From a checkpoint of a small mixture-of-experts model trained on Wikipedia: width 128, 48 experts in each of 10 layers.
Below are experts of layer 2 (counted from 0) of a mixture-of-experts language model. Rows are named router (the router's row for the expert), gate (a neuron's input weights, with its number), up (a neuron's input weights, with its number) and show model dimensions 0-31. Each number is 128 + 32 x the weight over its row's rms, rounded and kept within 0 to 255.
After each expert's rows: "mostly gets" lists some tokens that are sent to it at least half of the time. This comes from a sample of Wikipedia text that the model never trained on.

# expert 19
router [148  88 119  80 109 168 147 142 132 139 153 124 104 196 112 184 100 156 118 127 163 117 146 129 121 178 104 128 126 173 106 169]
gate21 [120 152 107 136 117 162  96 100 124  97 131 140 134 106  12 128  97  85 101 182 183  95 123 160 121 131 171 148 115 107 146 109]
up21 [138 142 180 101 123 160  99 115 130 152  67 147 113 156 143 165 126 173  85 160 151 137  54 170 139 153 104 111 168 144 179 123]
gate22 [134  74 119 157 160 126 143 113 148 128 130  84  83 106  91 140 153 101  96 127 171 132  89 150 129  68 142 106 131 133 111 103]
up22 [ 90  97 150 139 152 105 132 110 114 132 162  93  87 150 135 183 126 181 130 123 183 125 125  88 112  89 139 150 116 161 106 109]
gate23 [120 149 123 125 141 145 137 114 116 111  62 121 103 165  84  88 140 137  94 188 133 165  96 169 128 175 102 141 140  98 156 168]
up23 [154 122 153 150  73 114 120 127 153 135 188 158 145  80 190 119 127 130 159  93  94  99 170 117 174 121 154 107  76 140  85 102]
mostly gets: "ton", "ina", "ace", "ford", "ville", " College"

# expert 37
router [124 168 140  45 135 169  87  75 127 135  69 192  95  96 147 130  75 122 120 177 141 136 195 113  68  83 114 127 131 148 159  84]
gate0 [114 106 142 119 151  81  86 147 130  87 155 138 142  95 112  95 108 106 173 174 115 106  87  87 121 131 192 124 124 164 101 102]
up0 [ 79  93 145  92  90 124 145 126 115  57 117 152 149 121 130 105  98 158 180 131 114 111 129 163 117 178 210 118 124 160 128 102]
gate1 [ 86 134 178  82 142 138 170 132 117 118 124 119  65 102 122 155 108  76 116  91 194 139 112 132 191 140  88 116 110 167 130  99]
up1 [100 118 110  83  80 180 186 148 109 118 121 152 169 171 170  91 125 127 174 146  73 143  94  97 130  84 104  67  75 107 119 103]
gate2 [117 144 100 133  84 127 154  86 151 117 160 174 128 102 156 126  89 128 122 158 154 152 113 129 110 106 107  96  74 114 150  94]
up2 [124  88 114 110 159 128 107 176 147 161 120  77 136 107 129 123 168 109 112 131 130 111 151 118 154 120 116 106 157 141  79 197]
mostly gets: " York", "ford", "ired", " London", "ster", " City"

# expert 13
router [139 105 142 209 154 125 159 141  81  94 159 159 143 106 125 117 180 118 138 150 119 146  72 145 154  97  94 155 169 159 129 162]
gate21 [ 81 128 110 167  59 148 111 121 166 167 135 141 105 138 109 148  90 144 131  68  86 157 163 121 149 128 126  56 152 114 166  96]
up21 [126  91 151  96 156  99 118 117 133 120  90 124  65 118 102 135 122 145  72 123 119  97 140  63  73 120 102 173  82 130 137 111]
gate22 [167 120 134 140 129  35 140 136  86 142 101 175 106 135 118 151 105  91 165 163 137  88 205  97 150  72 178 181 147  93 157 167]
up22 [ 75 113 128 124 136 172  90 112 176 109 112 136  87 101 190 112 116 151 133 161 156  82  92 138 142 173  61 111  79 112  88 146]
gate23 [165 112 161 154  59 132 115 125 174 162 170 115 148 124 145 124  55 134 153  94 100 187  91 108  95 131 105 102 116 131 128 102]
up23 [ 90  58 102 155  57 158 114 171 114 133 172 126 141 114 108 123  99 123 116 143 127 130 113 127 145 131 108 130 105 129 128 119]
mostly gets: "er", "is", " c", "en", "el", "al"

# expert 8
router [133 107 119 183 148 101 136 174 134 135 111 165 148  86 156 171 191 153 178 176  93 135 102 146  88  80 124 127 118 118 140 139]
gate0 [123  96 154 166 130 138 125 100  95 123 138  83 126 179 248 133  95 165 131 180 125 136 157 111 113 150  94 118 144 143  79 139]
up0 [ 96 115 114 135 162  52  90  79 106 190 111  92 144 101 140  96 200 134  98 152 128  89 153 112  82 129 147 141 152 121 149 120]
gate1 [162  90  97 138 127 155 101 103  81 138 119 156 126 160 211 115  86 125 167 135  98 151 102 121 134 163  91  87 152 136  91  49]
up1 [ 49 128 111  67 132  89 166 160 137 196 122 140 142 111  79 164 128 126  76 105 165 139 141  98 130 135 134 190 129 110 145 171]
gate2 [170 101 178 153 152 119 117  86 138 120 126 209  53  88 149 125 163  93 133 183 169 101 125 158 161 158 122 118 110 169 125 125]
up2 [111 145 116  60 148 121  82  94 153 128 180 130 110 144  89 105 104 172 177 147 110 123  79  87 120 110  85 159 167  90 148 149]
mostly gets: " She", " May", " Wh", " Jul", " Gu", "She"

# expert 30
router [153 129 127 202 113 106 151 158 129 141 127 133 148 120 197 189 153 140 198 147 143 103 120 176 124 130 165 162 117 148 129 159]
gate0 [126 134 164 152 101 148  94 125 206 166 118 142 135 122 138 129  54 118 158  89 115 155  66 153 135 117 100 130 154  99 126 145]
up0 [127 144 139 134 244 138 170  93  86  92  89 122 120 149 148 121 130 111 106 151 180 133 113  60 132 130 163 150  65 128 131 132]
gate1 [ 87  98 186  97 156 119 120   7 164 101 127 150  86  98 135 115 124 133 112 108  91 147 120  88 173 108  95 144 114 125 106 148]
up1 [134 167 134 116  92 143 154 182 196 137 119 179 148 109 130  57 135 142 114 111  86 168  90 142 152  76 147 151 130 121 153 111]
gate2 [ 81  58 164  88 147 123 108 104 166 134 153 120 122 130 115  82 146 144 110 160 158  83  39 101 149 137 138 116 176 127 108 123]
up2 [152 151 124 150  72 129 140 171 142  96 170  94 144 113 105 118  96  98 149 147 155 138 140 136 110 113 148 117 170 135  88 138]
mostly gets: " H", "h", "H", "j", " d", " h"

# expert 35
router [122 129 131 161  78 161 110 121 113 111 146  74 165 150 108 115 152  70 153  92  76  79  72 143 197 145 151  94 128 140  99 141]
gate0 [147 164 117 153 125 114 131 123 142 135 110 106 125  93 105 188  84 168 170  99 137  56 183 137  79 160  77 107  80 108 125 138]
up0 [102  90 148 161  60 127 116 158 135  90 119  90 141 134 136 130  61 116 112  96  97  83 176 114 127 181 126  76 154 131 172 135]
gate1 [135 166 114 109 235 127 149 121 136 144 167  61  59 168 111 108 128 134 120 141 139 103 151 126 116 132  68 171 131  93  94 115]
up1 [102 114  99  94 209 138 136 125 104  98 160 139  66 111 112  96 107 147 127 206 145  84 154 118 100 165  73 148 181  99 162 203]
gate2 [149  86 123 150  89  50 100  85 153  84 106 129 138  76 177 113 125 160 135 123 110 148 145 162 117 149 125 145  73 136 160  99]
up2 [191 164  93 120 103 117 107  82 167 116  92 181 150 112  98 113  61  94 138 124 115 164 155 148 116 123 166 148 101 143 140  52]
mostly gets: " of", " much", " most", " seven", " five", " nine"

# expert 29
router [136 116 108 165  89 119 164 150 132 140 150  78 198 130 137 168 192 131 158 116 163 176 138 168 163 154 141 132 102 140  94 136]
gate0 [ 98 118 141 102 130 110 138 147 129  83 133  87 138 127 127  98  90 194 153 129 141 107 141 147 132 122  18 114 143 178 179 150]
up0 [105 128 120 101 117  89 140 132 141  52 141  95 123 119 129  97  57 214 150 143 139  83 155 150 125 127  59 109 140 172 179 141]
gate1 [109 104 109 153 129 147 113 102 113  93 128 125 111 130 149 153 147 167  40 112 140 108  96 116  80  97 111  98  93  85 123 174]
up1 [121 107  72 138 117 155 180 144 142 139  96 111 160 188 156 153 114 128  91 110 160 132 108 122 107 161  77 112 109 105  90 188]
gate2 [148 130 157 114 121 119 103  75 138 120 119 162  85  91 163 120 158  99 174 169  83  82 124  87 107  84 115 148  91 114 123 189]
up2 [ 54  80 114 126 164 121 102 154 109  56 162  99 134 104 134 131 157 129 148 178 154  67 130 128 140 135  83 155 135 114 115 122]
mostly gets: " d", " l", " r", " del", " de", "-d"

# expert 41
router [ 71  78 114 178 115 107 116 126 103 163 173 116 154  92 126 173 194 124 169 127 105 136 105  81 113 124 149 114 136 145  99 192]
gate0 [138 135  87 115  70 148 120 139 126  92 118 112 177 132 172  81  87 147  92  98 141 179 150 179  88 128 103 110 159 134 153 136]
up0 [144 134 126 133 165  98 116 144 137 124 108 159  87 156 115 119  93  97 100 146 151 135 134 129 173 102  90 103 120 140 120 141]
gate1 [169  99 171  84 145 194 101  82 106  35 123 140 127  86  97 104 134 149 151 141 142 137 124 129 115 101 172  91  64 134 161 101]
up1 [128 150 112 162 148 102 110 157 172 141 143 116 121 173 148 121  68 100  75  90  93 167  59  91 133  81  90 158 152 135 111 177]
gate2 [142 187 131 100 108  93 137 133 150 141 118  84  93 146 158  73 101 152 124 103  68 171 165 137 171  87  39  88  94  64 131  63]
up2 [143 147 146 179  59 209 156 150 144 155 146 151  99 145 127 166 148 117 113  77 138 114 121 121 119 144 147 117  86 118 147 117]
mostly gets: " S", " N", " O", " U", " de", " Se"

# expert 38
router [160  92 146  62  85 168  96  62  94  77  98 192 112 135 103 101  81 150 123 126 159  77 165 122 146 159 147 153 122 143 115 150]
gate40 [126 140 150 105 102 131  48 142 123 149 147 178 146 144 163 121 155 139 114 118 128  95  98 211 144 179 113 154 138 155 118 102]
up40 [119 122 141 104  64 133  64 136  79 168 178 173 131 187 152 201 140 198 119 110 124 133 124 202  93 165  93 165 134 139 140 108]
gate41 [104 172 121 116 122 108 114 156 138 175  76 158  72 131 103  94  80 109 127 106 100 150 203 110  59  11 136  96 112  98 170 149]
up41 [151 105 123 132 111  76 130 126 116  67 167 118 178 158 124 118 148 110 135 120 128 136  61  99 226 184 172 162 126 167 170 115]
gate42 [153 140 124 120 174 130 225 119 114  79 140 147 163  78 101  94 138 138 146  84 122 174 132  96  84  80 132 156  92 119  95 133]
up42 [116 139  99  83 108 176  46 126 124 171 152 166 163 131 164 168 132 105  83 120 177  91 170 135 170 101 181  86 138 141 153  96]
mostly gets: "ing", "es", "ers", "ings", "ts", "les"

# expert 23
router [111 138 149 182 119 119 160  65  84 151 103 184 145 123 190 128 135 108 150 109 139 110  87 197 120  75 181 163 175 167 164 113]
gate0 [138 125 115 175 150  69 116  80 121 139 119 105 167 134  87 121 146 115 118 128 159 148 171 119 134  93 106  98 137 144 136 160]
up0 [ 95  65 128 177 170  90 126 127 141 147 130 137 131 124 113 122 144 116  83 104 174 132 149 127 166  82  93 128 153 155 102 138]
gate1 [150 135 135 129 187 138 113 119 103  78 139 123  71 105 155  91 116  82 141 219 159  77 147 114 150 124 110 105 120 118  66 176]
up1 [149 156 108 171 146  82 123 167 137 158 150  88 154 187  98  86 150 163 136  47 127 160  81  83 127 113 133 102  86 118 129 139]
gate2 [164 148 168  54 130 132 118  74  93 136 207 130 114  89 173 115 153 136 142 147 192 136 119 121  91  94 138 114  56  48 112 142]
up2 [108 114 131 190 135 110 136 180 142 151  60  98 161 193  75 128 134 101  73 120  65 107 140 109 162 174  97 126 159 170 108 122]
mostly gets: "it", "est", "ig", "ast", "om", "ot"

# expert 4
router [102 169 179  68 150 188  96  64  91 109 134 155  89 146 129 113 124 120  73 148 147 103 117 161 142 124 121 155 143 137 113  89]
gate0 [ 99 132 168 119  89  96 101 165  86 124 105  71  70 171 120  91 116  92  75  82 143 157 159 125 144  66 165 122 112 130 106  99]
up0 [119 119 159 128  77 111  97 151  98 112  92 123  70 160  93 107 125  89  94  65 117 140 156 130 124  95 152 106 121 139 115  84]
gate1 [132  99 138 114 207 118 135 126 139 168  98 131 114 153 195 124 109 140 168  78 194 158  95 110 116 124  58 133 172 147  84 138]
up1 [149 164 135 102 173 125 102 153 154 172 108 181  83 163 126 125  94 166 161 100  71 216 139 106 130 107 152 112 128 162 129 109]
gate2 [122 155 145 131 156 134  88 150 149  87 136 172 124  87 112 171 118 161 134 170 153  95 110 117 176 118 119 122  62 134  77 122]
up2 [120 179 145 150 170 156  97 168 158 111 128 150 153  64 102 129 144 177 113  96 158 151 119 110  96 178  86 127  97  92 135 113]
mostly gets: "ly", "ary", "able", "our", "ure", "ue"

# expert 10
router [180 113 147 120 145 141  84 162 111  72  95 160 143 156 156 112 159 158 161 146 139 126 120 133  95 155 138 130 198 168 126 204]
gate21 [102  61 122 133 137  99 113 106  90 191 197  96 106 131 174  76  83 169  89 106 150 150 101  61 139 160 110 153 114 135 126 136]
up21 [ 93  76 178 175 159 168  71 181  86 142 101  92 125 183 133 118 185 162 187 163  59 202 125 129 178 127  80 123 145 144 148 124]
gate22 [ 73 122 110  71 141 100 124 117  81 149 196 103 108 148 182 119  36 104 154 168 101  82 120 107 145 117  80 129 120  90 137 118]
up22 [149 123 148 201 112  85  74 116 167 144  95  75 175  83 114 147 132 115 157 103 153 134 116 101  88  65 104  94  95  98  98 137]
gate23 [ 84 131 149 119  61 115 134 133 148 191 150 126  80 106 194 138 106 151 173  85 148  89 181 152 101 111 125 170 137 135 145 152]
up23 [175 130 191  55 206 128 149 120 160 139 115 160 113  91  90 170  93  72  82 163 109  77 116  94 108 139  84 162  78 118  97 174]
mostly gets: "un", "ir", "ol", "ro", "he", "ou"

# expert 16
router [161  89  95 172  70 143 175 194  88 103  88 124 151 116 114 114 167 104 177  92 131  68  96 163 161  99 134 175 154 108 118 174]
gate0 [159  89 182 138 127 164 177 178 127 165 157 145 162 132 142  58 137 138 173 109 134 114 117  62 134 176  80 142 106 169  90 119]
up0 [156 178  70 137 175  75 109  81 153 134 134 121  89 145 144 156 134 113  95 152 176 145 115 153  58  70 180  91 129  99 142 117]
gate1 [137 164 107 104 170 111  97  83 141 181 111  81 147 121 117 191 131 141 137 125 119 122 129 116 118 162 118 101 106 125 153 159]
up1 [107 107 155 136  89 158 168 141 181 143 157 138  97 104 134 102  88 141 118 151 121 180 140 172 138  89  94 157 138 114  85 121]
gate2 [136 139  90  93  72 152 166 106 185 134 172  86 158 118  99 151  95 117 142  93 107 124 167 169  68 169 158 134  84  96 138  82]
up2 [114  95 117 136 177  76  80 108 111 125 151  83 135  66 153 159  99 143 109 169 172 116 178  88 149 113  80 113 170 105 150 210]
mostly gets: " over", "re", " under", " until", " across", " out"